Weights of a small mixture-of-experts language model, trained from scratch on English Wikipedia: 2 picks a token.
Below are experts of layer 2 (counted from 0) of a mixture-of-experts language model. Rows are named router (the router's row for the expert), up (a neuron's input weights, with its number) and show model dimensions 384-447. Each number is 200 + 20 x the weight over its row's rms, rounded and kept within 0 to 999.
After each expert's rows: a language model's description of what the expert responds to. This comes from a sample of Wikipedia text that the model never trained on.

# expert 18
router,205,176,213,216,196,218,201,218,189,176,208,197,231,177,204,201,211,174,209,208,234,187,212,175,200,200,185,234,200,197,205,181,163,177,177,197,209,226,216,225,202,227,213,226,236,207,185,192,173,211,193,187,172,204,205,180,228,174,223,196,247,192,205,205
up1,203,209,231,199,208,201,247,252,192,196,203,211,210,209,175,220,174,181,192,187,198,215,214,160,206,212,194,168,195,190,211,199,204,184,212,167,208,168,216,217,169,214,217,218,208,179,184,194,207,208,195,199,212,205,177,196,229,214,173,204,208,174,223,220
up2,195,158,196,195,204,207,216,211,182,197,188,231,212,195,202,193,188,178,180,207,222,216,197,185,192,228,196,233,192,189,188,202,202,158,189,188,223,210,181,208,205,216,180,218,220,217,216,196,155,209,214,158,240,216,186,205,173,208,205,241,221,168,196,230
up3,212,209,227,182,176,199,229,203,199,200,212,227,233,218,195,167,171,224,215,195,193,217,206,213,222,198,221,189,199,213,229,199,222,192,185,184,169,199,219,208,202,202,209,214,200,228,178,208,160,196,176,197,204,168,199,174,235,202,200,230,223,180,215,188
up4,182,199,203,193,186,209,216,150,207,180,197,233,227,200,221,187,189,193,224,220,204,225,198,205,172,185,222,186,195,216,217,212,228,196,202,215,215,219,199,213,214,199,210,217,201,176,203,220,192,191,187,218,212,218,194,216,210,206,200,209,227,209,188,190
up5,231,196,225,171,213,195,222,227,188,210,202,182,191,211,168,214,175,177,214,238,218,206,188,196,226,184,168,195,188,209,231,189,166,220,201,208,196,196,182,182,221,204,192,205,207,192,194,232,159,191,197,205,190,208,187,216,159,208,222,218,201,217,185,219
up6,211,170,206,226,176,200,214,219,191,218,191,175,225,211,184,194,189,180,190,213,228,243,195,217,191,180,218,185,227,201,234,213,191,212,203,189,196,175,171,233,192,207,179,197,169,166,205,201,211,208,196,162,189,209,209,204,234,200,182,192,203,163,210,230
up7,208,180,220,195,197,190,172,222,182,178,209,203,212,201,192,202,219,239,185,208,151,188,207,209,183,183,219,177,237,172,222,232,200,206,212,193,197,205,228,186,153,186,166,200,157,203,209,211,214,201,229,214,166,235,191,170,179,211,197,183,194,181,201,176
Description: The word "the" and adjectives before nouns after prepositions, such as the, new, local, federal, national.

# expert 22
router,195,190,225,216,192,222,200,242,159,221,173,221,205,194,189,225,191,146,222,217,216,181,142,207,181,204,202,220,190,201,206,178,197,215,190,170,174,214,205,206,229,196,178,186,217,201,240,202,195,225,205,188,187,212,178,225,208,242,230,183,214,180,218,215
up1,227,186,203,218,209,195,207,204,167,189,197,200,194,157,184,176,207,191,201,208,176,190,202,177,203,188,190,185,191,210,190,221,200,196,239,208,206,204,197,219,189,172,209,182,222,208,187,227,167,203,194,177,225,164,189,211,190,213,199,191,187,198,201,199
up2,189,217,232,192,202,183,195,203,198,192,205,182,229,198,226,211,202,214,185,206,192,205,200,218,193,187,214,222,165,176,244,177,216,237,247,213,225,231,201,205,169,220,223,197,188,184,181,226,204,208,185,188,197,210,184,203,201,201,208,166,220,200,174,219
up3,185,193,214,211,204,156,219,167,209,204,149,255,175,211,202,190,189,198,205,180,189,207,191,197,237,227,196,227,208,185,209,167,199,214,219,207,157,204,197,213,193,201,173,181,184,210,190,190,191,211,209,183,200,213,191,211,229,219,225,204,206,237,206,196
up4,225,201,211,209,224,197,187,224,158,190,222,246,197,225,219,188,191,212,177,208,224,184,172,216,206,209,169,221,172,204,231,203,216,230,223,188,187,169,212,196,203,245,197,190,189,223,183,233,186,224,224,262,223,202,159,229,195,219,246,173,205,171,176,199
up5,194,196,235,177,216,183,191,214,167,186,216,199,182,186,190,187,199,193,219,186,210,185,207,196,178,212,193,209,209,219,216,198,189,211,195,174,204,225,190,168,230,196,182,191,207,238,217,222,211,215,200,229,215,202,175,182,202,197,173,160,175,211,214,210
up6,193,187,203,210,181,169,187,235,195,185,205,212,192,163,228,219,199,216,182,164,204,171,222,217,178,243,236,163,170,186,250,222,201,214,200,167,211,196,202,214,217,194,227,176,217,145,210,227,191,193,214,182,187,194,208,218,203,224,208,199,216,205,216,207
up7,209,182,194,186,219,270,203,170,201,192,191,187,206,168,159,228,220,184,215,193,214,237,236,196,206,211,221,194,239,211,199,211,206,172,200,212,216,246,181,196,266,215,193,183,218,227,214,210,189,224,208,181,206,189,195,228,229,179,201,206,218,182,164,192
Description: Line-initial dashes in infobox and bulleted lists, blank table cells, and single capital letters starting names or acronyms, such as K, B, N.

# expert 29
router,193,218,185,181,219,187,188,198,187,193,163,210,202,223,191,213,176,208,205,205,193,213,197,213,213,233,176,192,168,208,202,179,185,162,207,213,180,214,216,191,206,213,186,225,201,187,213,187,188,203,197,205,244,235,185,212,206,246,232,171,208,194,201,203
up0,175,192,206,191,202,210,238,207,178,185,200,243,205,210,182,170,195,182,198,195,247,235,216,199,190,202,183,166,194,209,208,214,215,124,187,160,202,194,208,217,231,215,174,194,217,183,186,176,217,182,182,201,193,197,181,184,216,165,217,203,194,212,217,168
up1,190,192,196,200,209,214,193,204,218,180,170,203,247,219,213,191,205,195,235,215,210,194,208,189,177,208,222,219,171,202,185,202,191,206,150,179,202,226,218,179,212,189,194,176,229,201,222,235,200,209,206,222,200,197,189,187,210,175,219,225,193,185,193,193
up2,221,183,219,229,208,193,177,193,206,190,164,216,230,186,182,221,184,187,194,191,207,217,213,213,200,214,227,210,227,200,191,218,230,213,225,185,216,197,183,178,179,198,190,215,202,207,194,193,215,211,205,218,217,226,224,215,200,201,179,201,179,187,173,216
up3,199,185,201,199,196,228,200,231,199,161,208,173,154,203,199,188,159,188,228,189,198,189,190,200,188,215,202,171,218,179,188,196,185,207,190,213,202,212,192,213,206,205,205,217,186,193,190,196,232,178,198,191,178,196,228,179,188,202,169,178,176,186,181,177
up4,165,199,211,213,200,165,205,195,208,197,195,217,236,202,207,158,189,183,199,202,181,190,208,177,189,192,217,209,203,227,200,178,203,239,212,196,200,182,180,156,217,209,189,176,177,232,181,191,198,190,216,203,190,189,235,212,207,226,216,211,202,215,191,187
up5,209,177,181,198,222,214,216,229,201,201,189,171,197,231,197,207,212,172,179,206,218,201,188,203,235,252,218,171,209,197,193,169,199,236,175,212,168,173,198,193,176,184,202,198,183,253,188,159,189,233,206,193,211,224,188,141,191,236,209,211,223,194,206,230
up6,191,209,178,219,217,193,215,195,212,172,196,209,194,211,174,241,181,191,246,211,175,162,193,176,226,239,172,170,194,218,205,188,177,174,203,219,198,171,210,188,196,203,181,181,213,211,202,222,194,208,202,237,199,229,185,216,187,185,200,173,205,184,181,202
Description: Past-tense verbs and nouns in biographies and sports reports, such as played, scored, served, released, season, minute, round.

# expert 12
router,196,189,188,198,203,204,188,201,189,208,196,185,183,220,173,201,193,176,216,200,210,159,196,224,172,234,175,225,171,205,235,204,221,200,224,204,174,179,198,181,193,209,197,176,224,158,213,173,200,253,190,210,192,211,192,212,201,204,235,199,172,174,166,187
up0,209,172,202,193,203,232,228,203,224,180,232,189,195,210,197,212,183,175,198,231,215,176,231,201,200,198,221,188,181,213,229,186,159,209,194,186,178,221,186,181,210,226,209,197,177,180,173,189,234,215,222,191,225,206,162,207,197,185,204,184,177,202,193,204
up1,182,182,205,190,182,177,177,162,185,193,152,215,195,179,191,192,198,214,201,225,217,185,179,219,195,208,185,182,180,196,215,198,159,242,210,216,188,222,193,186,216,230,212,195,182,198,207,200,198,178,168,259,216,241,209,206,244,220,190,240,175,201,201,196
up2,210,179,186,166,200,206,178,191,192,190,214,229,164,219,175,178,174,210,209,189,208,209,203,214,205,201,174,183,177,190,194,205,205,226,175,200,179,203,195,210,217,204,205,237,155,245,208,205,199,228,186,221,201,201,180,199,195,168,201,181,176,209,169,201
up3,176,202,196,208,245,207,243,189,177,173,188,166,214,198,203,178,185,222,222,203,215,203,210,205,220,190,191,212,195,219,217,178,217,228,218,186,201,227,216,200,239,232,216,223,168,196,200,206,215,206,198,170,172,188,182,194,199,193,253,179,195,189,202,224
up4,182,137,199,209,197,209,198,197,205,202,203,194,192,202,220,182,218,185,226,174,224,242,203,217,180,213,225,204,194,213,217,225,212,226,236,183,197,198,166,180,213,194,178,200,207,228,209,198,172,219,228,186,177,214,190,204,239,179,176,183,181,240,192,195
up5,174,221,211,223,201,202,194,158,202,181,207,200,215,188,203,162,188,196,209,193,178,199,195,236,201,199,193,218,173,178,214,163,184,231,190,210,176,184,225,216,211,188,196,172,192,166,192,216,181,189,194,185,209,219,203,196,247,172,205,210,205,205,214,207
up6,214,181,218,195,200,210,220,185,198,235,214,203,187,205,207,206,204,148,200,209,233,196,217,209,201,213,198,160,213,196,173,195,222,172,196,218,210,256,196,204,236,178,190,222,170,226,208,197,201,215,202,224,176,181,174,215,144,201,226,210,195,196,188,186
Description: Short vowel-led pieces inside foreign or rare words and names, such as o, ar, on, Juárez, Cernăuți.

# expert 3
router,218,215,201,214,209,197,213,217,200,166,200,177,201,196,176,193,188,217,210,199,224,172,204,183,164,204,185,175,192,205,208,214,195,154,223,237,207,199,210,195,183,212,205,185,223,196,226,169,197,213,191,192,204,254,180,213,204,203,232,191,205,186,231,201
up0,169,212,208,224,233,204,192,190,181,195,182,206,226,213,211,167,205,189,184,198,224,176,197,217,179,221,232,209,187,191,184,203,195,172,207,217,219,199,187,162,234,175,236,211,191,186,206,200,203,210,194,201,188,216,222,193,193,195,218,205,189,211,216,204
up1,218,190,235,204,185,192,194,208,193,188,163,216,206,202,191,201,219,193,172,207,214,225,178,241,203,227,213,179,192,189,203,176,213,221,224,205,195,220,204,198,208,190,181,171,230,186,185,207,173,217,203,203,208,217,231,237,179,210,232,211,200,184,211,206
up2,185,198,208,236,229,187,191,207,201,196,159,218,210,169,180,163,191,186,220,203,227,198,209,177,168,185,191,228,195,260,207,204,203,182,174,197,205,193,194,195,196,224,252,202,229,210,207,207,233,211,205,213,174,224,184,180,209,176,226,196,209,231,192,219
up3,197,187,198,192,203,200,203,157,199,206,183,206,218,198,177,209,188,203,217,194,192,183,200,226,179,207,229,216,173,206,208,205,176,202,189,208,204,249,267,182,199,206,205,198,218,151,189,176,198,220,241,203,183,236,183,181,214,200,216,204,226,189,200,207
up4,205,209,211,195,233,237,204,208,196,180,200,190,183,210,188,210,226,208,206,200,185,214,226,195,184,198,191,173,223,186,213,217,202,208,168,179,218,215,185,186,184,189,221,205,201,222,206,196,201,207,197,206,195,194,181,210,203,245,201,159,168,205,192,169
up5,212,180,190,218,224,239,203,201,225,209,204,218,173,175,201,187,199,183,240,233,183,188,227,207,220,202,230,223,166,181,195,238,207,179,214,205,196,207,183,200,244,214,163,207,180,189,195,210,192,210,189,210,209,186,201,203,197,186,209,196,215,192,178,216
up6,194,226,189,192,169,248,178,208,170,194,208,206,201,224,181,205,180,184,200,214,221,208,211,185,201,206,159,200,195,211,243,173,207,161,190,183,195,195,215,224,190,179,207,219,223,164,179,183,208,235,203,182,193,162,233,213,209,198,217,191,183,198,191,232
Description: Final pieces of names and words after a capitalised start, such as -ia, -ola, -son, Burnside, Commune.

# expert 2
router,197,209,239,198,219,199,230,215,168,207,186,198,204,214,172,222,187,160,213,222,243,183,182,195,177,188,154,161,187,187,210,181,204,220,205,192,193,177,205,187,197,229,185,184,201,180,179,222,190,185,213,205,185,194,218,191,199,184,247,171,128,216,178,209
up0,215,228,193,222,200,248,203,197,212,231,240,184,213,217,179,191,222,175,216,198,194,184,194,199,224,220,199,200,182,211,181,190,177,226,194,195,165,178,183,206,196,172,245,254,164,217,193,215,213,192,228,187,224,237,242,196,209,190,237,201,180,222,221,191
up1,226,160,211,229,186,198,200,224,222,230,227,208,191,195,221,160,179,204,171,204,233,193,222,199,166,201,209,187,190,192,201,212,208,217,205,258,196,185,222,213,220,178,186,210,201,200,191,189,197,218,189,166,221,219,223,207,201,204,191,182,183,192,189,185
up2,170,197,215,210,217,183,214,174,170,173,195,204,211,195,183,237,197,209,182,197,178,195,149,189,179,197,188,208,202,196,179,205,205,186,203,244,163,246,207,208,177,180,200,194,249,194,198,181,212,231,191,181,201,219,184,196,185,194,166,201,210,226,192,184
up3,201,174,184,207,225,197,184,239,198,266,183,226,222,230,176,218,205,227,191,214,207,190,191,238,201,215,192,205,225,174,211,229,202,216,180,187,176,190,189,162,203,219,211,157,204,213,216,193,172,190,213,247,197,228,195,186,210,189,202,220,185,188,189,152
up4,188,230,218,204,189,224,200,158,202,206,198,209,241,222,230,218,199,203,233,174,227,214,185,212,182,207,202,192,200,184,199,214,195,223,189,185,219,167,166,202,190,146,234,208,224,229,167,217,195,196,199,165,184,178,218,193,178,220,232,191,217,198,171,202
up5,225,214,187,189,220,230,199,221,180,213,229,214,219,208,142,205,203,208,229,224,188,210,198,203,242,203,185,224,227,232,197,220,198,187,222,152,187,211,184,200,222,229,210,200,215,208,195,202,187,196,217,176,159,203,216,184,193,198,238,161,219,203,196,178
up6,173,178,186,173,211,187,211,226,193,205,195,267,178,224,172,192,173,191,180,207,210,182,183,207,245,225,193,206,208,218,195,182,201,221,214,211,202,187,202,185,204,258,200,199,220,212,211,220,190,201,187,225,191,190,194,208,212,206,212,209,235,186,236,185
Description: First tokens of capitalized names, mostly places and compass words, as in South Carolina, North, St, San, West.

# expert 26
router,223,177,228,242,214,204,212,217,207,175,218,183,202,199,201,236,149,178,201,210,222,182,214,197,201,200,182,193,182,230,237,194,168,175,231,195,218,217,207,204,195,252,206,204,226,212,193,175,162,221,234,208,193,212,174,200,179,252,180,209,182,226,181,188
up0,240,160,188,199,166,199,205,187,182,216,211,175,213,226,179,208,183,191,206,205,200,205,212,184,213,181,181,217,231,196,207,208,186,207,217,180,201,217,133,186,212,205,174,197,187,204,209,156,198,219,177,217,200,201,190,212,191,185,175,189,189,201,209,191
up1,232,187,185,208,203,212,207,198,186,216,173,196,200,214,234,220,203,188,181,238,200,211,198,189,184,252,209,220,188,228,203,215,198,225,200,218,181,193,226,181,209,204,225,240,202,169,221,209,200,196,215,220,231,204,191,189,188,218,220,180,162,207,164,227
up2,172,198,209,207,208,197,220,197,218,198,196,223,226,182,168,219,200,189,200,195,206,226,222,221,204,247,201,232,217,218,205,206,187,194,198,178,201,176,209,206,230,225,216,200,231,188,172,205,195,224,214,198,194,237,156,190,219,179,192,190,223,169,226,176
up3,193,163,191,215,210,197,191,202,216,209,172,236,179,219,184,223,207,185,218,161,177,188,189,198,193,197,212,214,173,174,211,180,221,214,176,229,196,237,200,196,242,209,192,191,221,179,229,198,165,217,204,170,147,189,215,215,199,213,192,205,241,236,199,153
up4,211,229,222,224,204,222,202,202,197,190,174,229,196,204,221,210,204,194,180,182,239,235,190,187,194,222,204,225,196,221,184,209,220,209,216,214,198,211,201,172,189,205,216,211,212,196,211,161,142,163,194,199,180,224,195,189,201,226,216,196,193,204,208,197
up5,181,145,215,196,187,183,199,189,181,210,187,209,207,207,181,193,206,180,232,190,248,208,207,184,187,198,161,255,184,226,179,212,186,199,204,232,196,242,205,194,172,215,202,208,216,204,188,218,203,175,216,172,135,227,166,223,198,182,176,208,188,155,192,156
up6,216,209,215,203,211,258,188,199,217,205,220,166,173,160,197,202,211,191,205,204,219,218,182,193,181,217,183,201,173,214,214,196,183,203,220,188,178,193,192,206,217,220,175,191,238,211,250,180,228,198,229,205,175,214,181,193,187,202,223,193,212,192,159,207
Description: Verb and noun stems and their endings inside general prose, such as over-load, en-light-ens, -ing, -ed, own, use, support.

# expert 5
router,225,186,204,228,211,225,209,227,183,202,227,201,203,207,193,220,193,185,229,229,191,211,169,198,201,226,195,209,164,194,230,208,184,186,159,176,197,198,209,179,233,221,181,217,225,174,171,201,176,226,215,173,192,231,183,212,196,164,239,163,196,168,194,186
up1,188,231,211,192,205,177,203,190,185,195,198,202,240,188,199,240,190,216,167,220,190,202,173,203,212,205,185,181,191,186,203,196,214,223,222,151,178,216,177,223,154,176,202,198,231,177,225,219,166,203,218,197,203,184,212,221,194,217,193,199,198,237,179,197
up2,197,191,212,219,190,184,203,229,190,211,204,196,227,171,188,204,167,194,182,176,206,228,192,203,183,165,237,220,199,206,174,219,213,148,212,207,185,209,217,200,193,196,182,217,208,188,211,154,208,176,235,244,202,179,238,223,247,198,245,178,180,191,237,230
up3,208,221,213,200,209,198,200,191,188,197,193,178,190,199,175,179,221,185,214,227,217,221,208,209,212,217,229,185,193,218,195,198,199,192,230,230,153,157,215,189,207,182,189,185,177,228,161,187,200,211,213,203,206,214,221,204,163,167,207,167,194,212,209,192
up4,212,242,220,209,195,200,209,216,192,183,202,196,197,178,180,205,202,199,184,171,190,179,173,167,203,181,200,219,189,181,203,167,204,209,214,186,184,175,205,219,184,187,174,199,167,217,220,185,231,230,196,203,184,200,178,227,220,200,219,207,217,177,175,193
up5,208,173,175,198,206,227,168,206,183,193,228,198,214,215,187,139,166,174,179,219,190,199,191,210,239,183,206,195,178,197,204,213,217,223,193,200,170,202,209,214,193,186,238,176,249,230,206,171,193,215,172,181,175,239,199,195,202,187,196,178,192,200,182,193
up6,227,229,205,238,209,185,205,189,201,198,184,233,203,185,195,205,208,205,222,197,216,162,186,195,219,200,183,223,162,195,207,201,219,193,239,210,165,188,184,196,178,202,221,223,195,175,204,202,212,247,173,248,181,208,200,186,212,214,200,186,204,200,179,246
up7,218,202,240,188,194,186,224,195,207,194,206,205,189,198,214,174,206,186,174,202,203,211,166,192,199,220,189,185,158,223,252,196,213,225,208,196,183,193,211,206,224,204,188,214,200,197,217,201,193,188,215,205,190,206,223,223,226,191,170,211,218,174,187,188
Description: Articles, possessives and quantity words opening a noun phrase, such as a, the, his, its, only, two, another.

# expert 1
router,178,211,182,180,218,176,214,206,206,173,170,221,223,200,216,231,191,185,172,202,193,209,182,218,189,222,166,180,174,232,200,183,152,213,183,224,223,219,203,180,215,222,176,215,217,165,188,189,190,167,196,192,185,183,158,187,222,225,191,179,205,188,207,181
up0,210,175,215,199,211,196,191,193,192,209,234,143,214,209,202,214,205,219,214,199,194,220,173,208,160,230,207,203,196,194,214,206,211,206,225,207,162,211,217,195,187,211,204,195,204,186,208,173,198,211,213,211,206,188,200,220,167,184,211,233,193,193,175,166
up1,216,215,194,189,200,217,174,160,205,210,165,211,210,182,221,185,170,192,210,185,205,176,186,204,178,205,211,213,186,192,202,194,174,198,238,204,209,210,219,207,206,186,204,206,224,187,214,219,185,224,178,199,164,204,206,211,190,207,188,183,215,180,186,217
up2,222,175,213,199,182,182,213,220,160,207,203,182,202,187,196,168,199,250,197,193,204,242,203,170,190,213,191,197,241,209,190,191,201,213,196,195,189,228,214,206,218,206,216,201,155,187,189,188,200,196,189,148,201,151,232,211,207,179,187,214,186,195,174,190
up3,261,186,184,216,210,187,204,186,197,198,203,198,213,226,224,212,214,215,202,216,183,192,214,178,191,180,220,209,196,202,183,199,200,164,227,170,187,186,241,211,201,183,224,174,161,187,167,219,222,215,218,183,208,220,158,207,200,207,189,178,198,208,198,197
up4,222,160,196,214,208,275,205,171,207,209,198,211,186,187,210,224,188,197,148,196,190,201,162,180,195,217,224,180,180,211,195,203,217,186,213,209,187,201,201,182,187,177,177,200,217,211,211,208,212,190,178,183,173,207,209,171,198,222,205,144,193,187,204,183
up5,215,183,210,216,216,199,208,200,194,167,200,191,202,202,211,198,174,229,207,194,237,178,173,198,169,248,185,171,189,202,260,187,179,177,221,202,183,164,188,183,183,197,225,230,197,222,180,229,194,222,177,204,174,184,185,202,213,198,199,183,190,225,208,162
up6,206,195,189,216,181,236,235,217,167,187,214,208,187,209,223,214,190,167,203,214,220,210,173,209,170,242,248,217,212,235,213,201,209,177,222,247,185,203,209,160,192,204,191,196,212,187,208,221,181,230,213,210,184,185,214,202,203,173,196,181,218,213,206,187
Description: Prepositions linking a head word to its complement, often after verbs or nouns, such as to, of, by, with, about, against.

# expert 31
router,193,201,201,234,220,187,202,216,189,163,219,237,198,178,180,209,202,209,196,193,179,217,196,214,174,193,171,226,154,204,236,213,228,189,235,197,187,200,208,211,206,223,195,187,221,222,203,213,157,201,235,199,178,200,176,185,210,212,212,164,206,207,170,192
up1,184,195,220,209,200,221,208,211,207,220,206,164,188,208,217,206,197,193,206,167,214,148,194,214,190,183,209,198,198,203,194,191,161,193,201,220,201,231,242,182,209,196,176,186,184,207,164,226,176,197,209,161,190,209,160,211,180,219,236,150,201,180,180,159
up2,209,150,190,208,209,195,168,210,197,177,218,214,185,200,222,197,160,204,214,186,185,202,197,197,209,213,210,212,218,213,219,219,169,177,173,179,209,238,229,186,211,196,201,200,191,183,238,165,192,209,210,205,186,185,200,222,187,172,220,185,183,199,170,223
up3,199,193,171,206,196,191,196,211,181,199,207,202,203,209,192,209,201,194,196,182,192,189,205,255,163,235,178,232,197,184,213,199,203,197,204,173,208,186,192,191,188,242,186,206,169,191,184,202,206,243,196,202,199,201,200,175,216,213,216,182,213,197,201,193
up4,232,185,168,218,203,215,173,206,180,220,205,194,208,195,222,168,184,199,205,229,206,186,172,233,204,203,212,178,175,191,226,183,207,202,202,148,211,217,192,200,174,206,195,220,230,203,204,198,208,198,215,233,161,194,227,187,183,249,198,197,188,200,202,212
up5,195,189,213,202,204,228,246,176,195,187,170,221,196,201,168,237,207,167,219,207,153,201,176,197,182,219,187,206,170,198,175,185,198,215,214,203,209,204,208,189,204,221,186,182,205,191,226,182,229,199,210,221,198,187,205,210,212,221,158,209,174,197,205,194
up6,217,194,214,245,199,231,192,246,196,208,208,215,203,187,210,199,204,210,197,211,218,229,229,218,196,209,189,207,181,212,202,204,189,183,165,199,178,174,186,201,165,195,201,209,217,185,196,211,198,221,193,218,203,197,224,228,196,183,219,172,194,199,208,204
up7,202,238,227,220,190,226,194,152,190,173,177,219,215,213,189,199,210,182,166,161,201,217,197,175,192,197,209,198,243,201,222,220,187,180,191,210,225,203,199,196,185,180,211,174,196,177,222,193,160,173,237,197,222,227,220,185,182,167,207,190,190,189,169,185
Description: Prepositions like in, at, as, on, during that open place or time phrases, plus dashes starting See also or list lines.

# expert 15
router,214,181,235,223,193,223,176,207,198,165,178,189,199,203,209,210,226,198,197,208,201,214,144,189,197,188,221,191,183,224,207,219,173,200,184,179,199,199,187,207,198,218,213,210,202,204,197,204,200,183,221,196,180,210,192,195,215,217,236,186,159,142,188,197
up0,184,229,221,199,187,162,188,212,182,225,212,167,210,202,190,224,196,213,196,232,238,237,199,192,184,209,198,208,171,189,190,195,235,204,199,198,170,194,203,164,210,170,195,213,198,167,178,160,203,214,227,238,204,168,185,171,194,224,212,223,201,206,173,208
up1,213,219,174,235,212,206,235,238,202,198,197,184,189,187,210,239,220,235,191,227,178,142,188,205,197,182,223,235,204,216,220,183,186,162,225,176,177,202,238,203,190,204,205,194,228,227,177,204,216,190,204,183,186,200,218,233,210,197,194,164,180,218,192,204
up2,193,207,201,180,165,262,179,192,186,184,196,184,189,204,201,208,192,169,173,181,229,242,156,196,207,251,165,201,191,187,238,210,198,220,204,166,190,198,195,194,192,187,189,213,248,179,236,214,181,203,204,196,219,218,220,214,205,198,219,196,212,168,216,195
up3,216,226,185,168,232,209,213,200,182,195,171,167,223,184,201,199,184,203,179,202,201,219,214,191,205,215,182,212,204,236,221,217,166,214,206,173,151,163,210,204,205,212,175,196,184,187,203,222,199,255,168,222,205,217,197,234,193,168,197,185,211,191,208,203
up4,168,157,176,213,200,203,185,202,196,183,200,218,201,170,207,216,199,222,198,212,206,203,200,173,215,194,199,226,193,215,216,214,198,211,193,226,224,184,223,212,179,241,194,203,191,167,184,196,213,183,204,202,204,201,163,221,183,196,215,204,200,192,200,187
up5,219,264,178,206,237,243,185,204,209,184,183,186,182,216,178,192,203,219,208,228,192,212,201,184,211,199,199,200,170,193,221,183,215,178,172,203,221,180,202,192,194,164,220,198,216,205,184,175,231,218,197,193,176,204,182,204,170,187,215,198,206,159,148,188
up6,188,205,221,213,199,205,211,202,169,203,196,244,223,176,206,194,164,186,201,211,183,163,166,199,184,208,200,249,215,208,205,195,206,169,206,204,217,209,142,196,193,208,192,191,229,173,222,235,164,221,179,173,197,182,216,252,225,192,166,232,212,211,200,207
Description: Auxiliaries and adverbs after a subject, such as was, were, had been, also, not, fully.

# expert 8
router,195,207,200,188,184,194,192,212,181,187,196,197,181,199,174,192,184,173,187,215,235,196,182,176,183,201,199,198,185,225,230,199,204,202,215,171,193,190,180,214,202,225,193,196,236,193,180,225,213,215,205,188,228,231,181,220,206,225,229,151,191,218,163,193
up24,256,174,193,222,175,233,207,183,229,194,198,189,216,213,184,187,227,184,213,217,231,173,226,207,209,176,173,154,205,227,223,189,171,201,236,206,182,194,193,193,228,186,209,205,200,207,216,236,193,188,211,157,169,222,191,201,205,211,186,211,180,207,205,192
up25,206,169,184,200,200,207,176,199,185,203,175,198,198,229,183,229,191,200,164,205,217,206,171,224,193,168,192,244,173,214,207,214,187,244,207,210,207,208,175,187,205,188,204,231,253,206,198,240,192,208,185,151,173,185,195,220,192,208,169,192,218,170,218,184
up26,228,187,190,176,214,169,215,219,238,209,205,196,224,180,182,199,184,195,211,239,194,216,185,177,191,193,177,168,167,234,205,245,168,187,204,172,155,187,212,179,172,194,206,181,203,184,184,216,195,216,190,208,164,181,203,244,175,193,209,154,207,175,192,195
up27,182,184,208,190,194,221,193,226,201,210,230,217,219,193,223,213,189,176,204,204,173,202,181,175,210,215,236,194,216,219,170,203,194,202,207,183,199,210,217,194,216,176,219,173,221,186,180,229,192,195,191,216,183,197,197,174,194,203,214,197,175,191,171,183
up28,196,201,203,193,182,209,190,233,211,186,197,170,216,205,174,198,209,199,182,207,217,221,191,199,196,204,223,130,190,218,200,208,183,176,194,152,228,198,214,199,188,177,209,203,183,243,222,211,209,193,197,191,195,183,190,163,218,212,218,184,178,210,222,196
up29,191,181,215,194,207,274,184,238,189,216,232,190,184,195,227,235,187,222,229,197,191,234,166,155,208,247,195,181,180,192,199,207,210,232,210,191,199,210,198,198,169,227,226,205,209,223,185,197,221,206,228,193,228,222,184,231,211,245,223,166,184,203,200,205
up30,212,146,199,196,240,212,191,214,194,201,220,203,204,173,192,199,177,203,199,202,196,202,175,188,198,196,225,212,197,217,192,217,205,247,207,208,165,192,197,156,202,214,208,221,228,190,212,200,206,220,215,214,196,187,193,214,199,209,195,195,184,185,185,196
Description: Short letter pieces inside rare or technical words, chemical and biological terms and foreign names, as endot-hel-ial, transpor-ter, al-k-ylation.

# expert 23
router,231,211,218,216,227,180,183,174,166,190,175,211,179,182,174,202,194,209,204,178,203,209,182,205,154,170,211,196,168,222,241,220,197,195,159,178,211,202,225,183,209,178,196,196,198,173,202,221,161,206,202,190,182,222,208,217,196,219,199,151,180,203,204,233
up0,161,170,181,191,223,204,203,206,187,189,192,194,221,198,168,173,237,203,188,200,207,205,207,201,225,194,199,190,174,187,197,202,228,191,186,202,196,214,225,203,193,187,200,184,227,180,221,216,227,194,205,210,240,211,198,221,197,166,234,187,177,210,181,164
up1,224,160,223,168,232,196,191,212,215,229,238,212,195,205,209,212,202,196,201,195,220,218,174,213,219,236,223,220,221,213,193,204,192,204,228,188,200,206,182,236,202,227,211,252,227,204,169,224,205,201,203,220,195,177,209,158,217,163,241,246,183,205,186,178
up2,217,226,189,217,239,149,172,215,169,214,241,174,195,169,200,147,215,174,185,171,210,233,225,215,215,199,187,190,187,208,200,221,218,228,163,178,227,191,205,241,230,193,211,219,220,190,234,193,212,214,209,162,218,197,166,192,179,225,204,200,172,218,207,160
up3,195,194,191,240,229,233,234,181,201,173,173,169,198,229,201,197,238,225,248,199,164,239,162,207,199,175,230,197,204,224,227,179,207,208,219,191,207,220,192,195,216,177,175,171,176,257,212,219,206,239,245,188,205,208,204,183,249,238,192,200,199,213,185,163
up4,172,161,236,211,200,194,208,227,196,224,181,217,216,212,207,186,196,205,182,217,220,255,200,185,206,181,190,184,211,209,176,191,222,184,207,180,167,211,186,217,215,183,198,192,225,139,238,159,201,186,195,174,187,199,189,205,232,215,200,191,178,185,194,184
up5,186,203,187,220,198,209,239,191,184,221,151,183,174,197,192,165,209,195,194,190,187,199,165,214,225,209,177,170,209,193,210,207,187,210,190,203,216,214,167,184,201,219,205,173,195,231,200,202,211,228,189,200,175,173,196,206,218,187,225,236,199,211,169,198
up6,199,149,188,190,190,202,185,194,201,227,234,238,230,179,171,187,196,203,179,272,211,179,178,218,194,172,219,193,241,210,179,207,203,196,214,211,205,195,180,216,165,217,212,184,222,236,211,180,168,192,200,193,187,198,214,195,201,175,221,192,194,203,172,194
Description: Clause-opening pronouns and relative words like that, which, who, he, it, where, plus following verbs was and is, and equals signs in notes.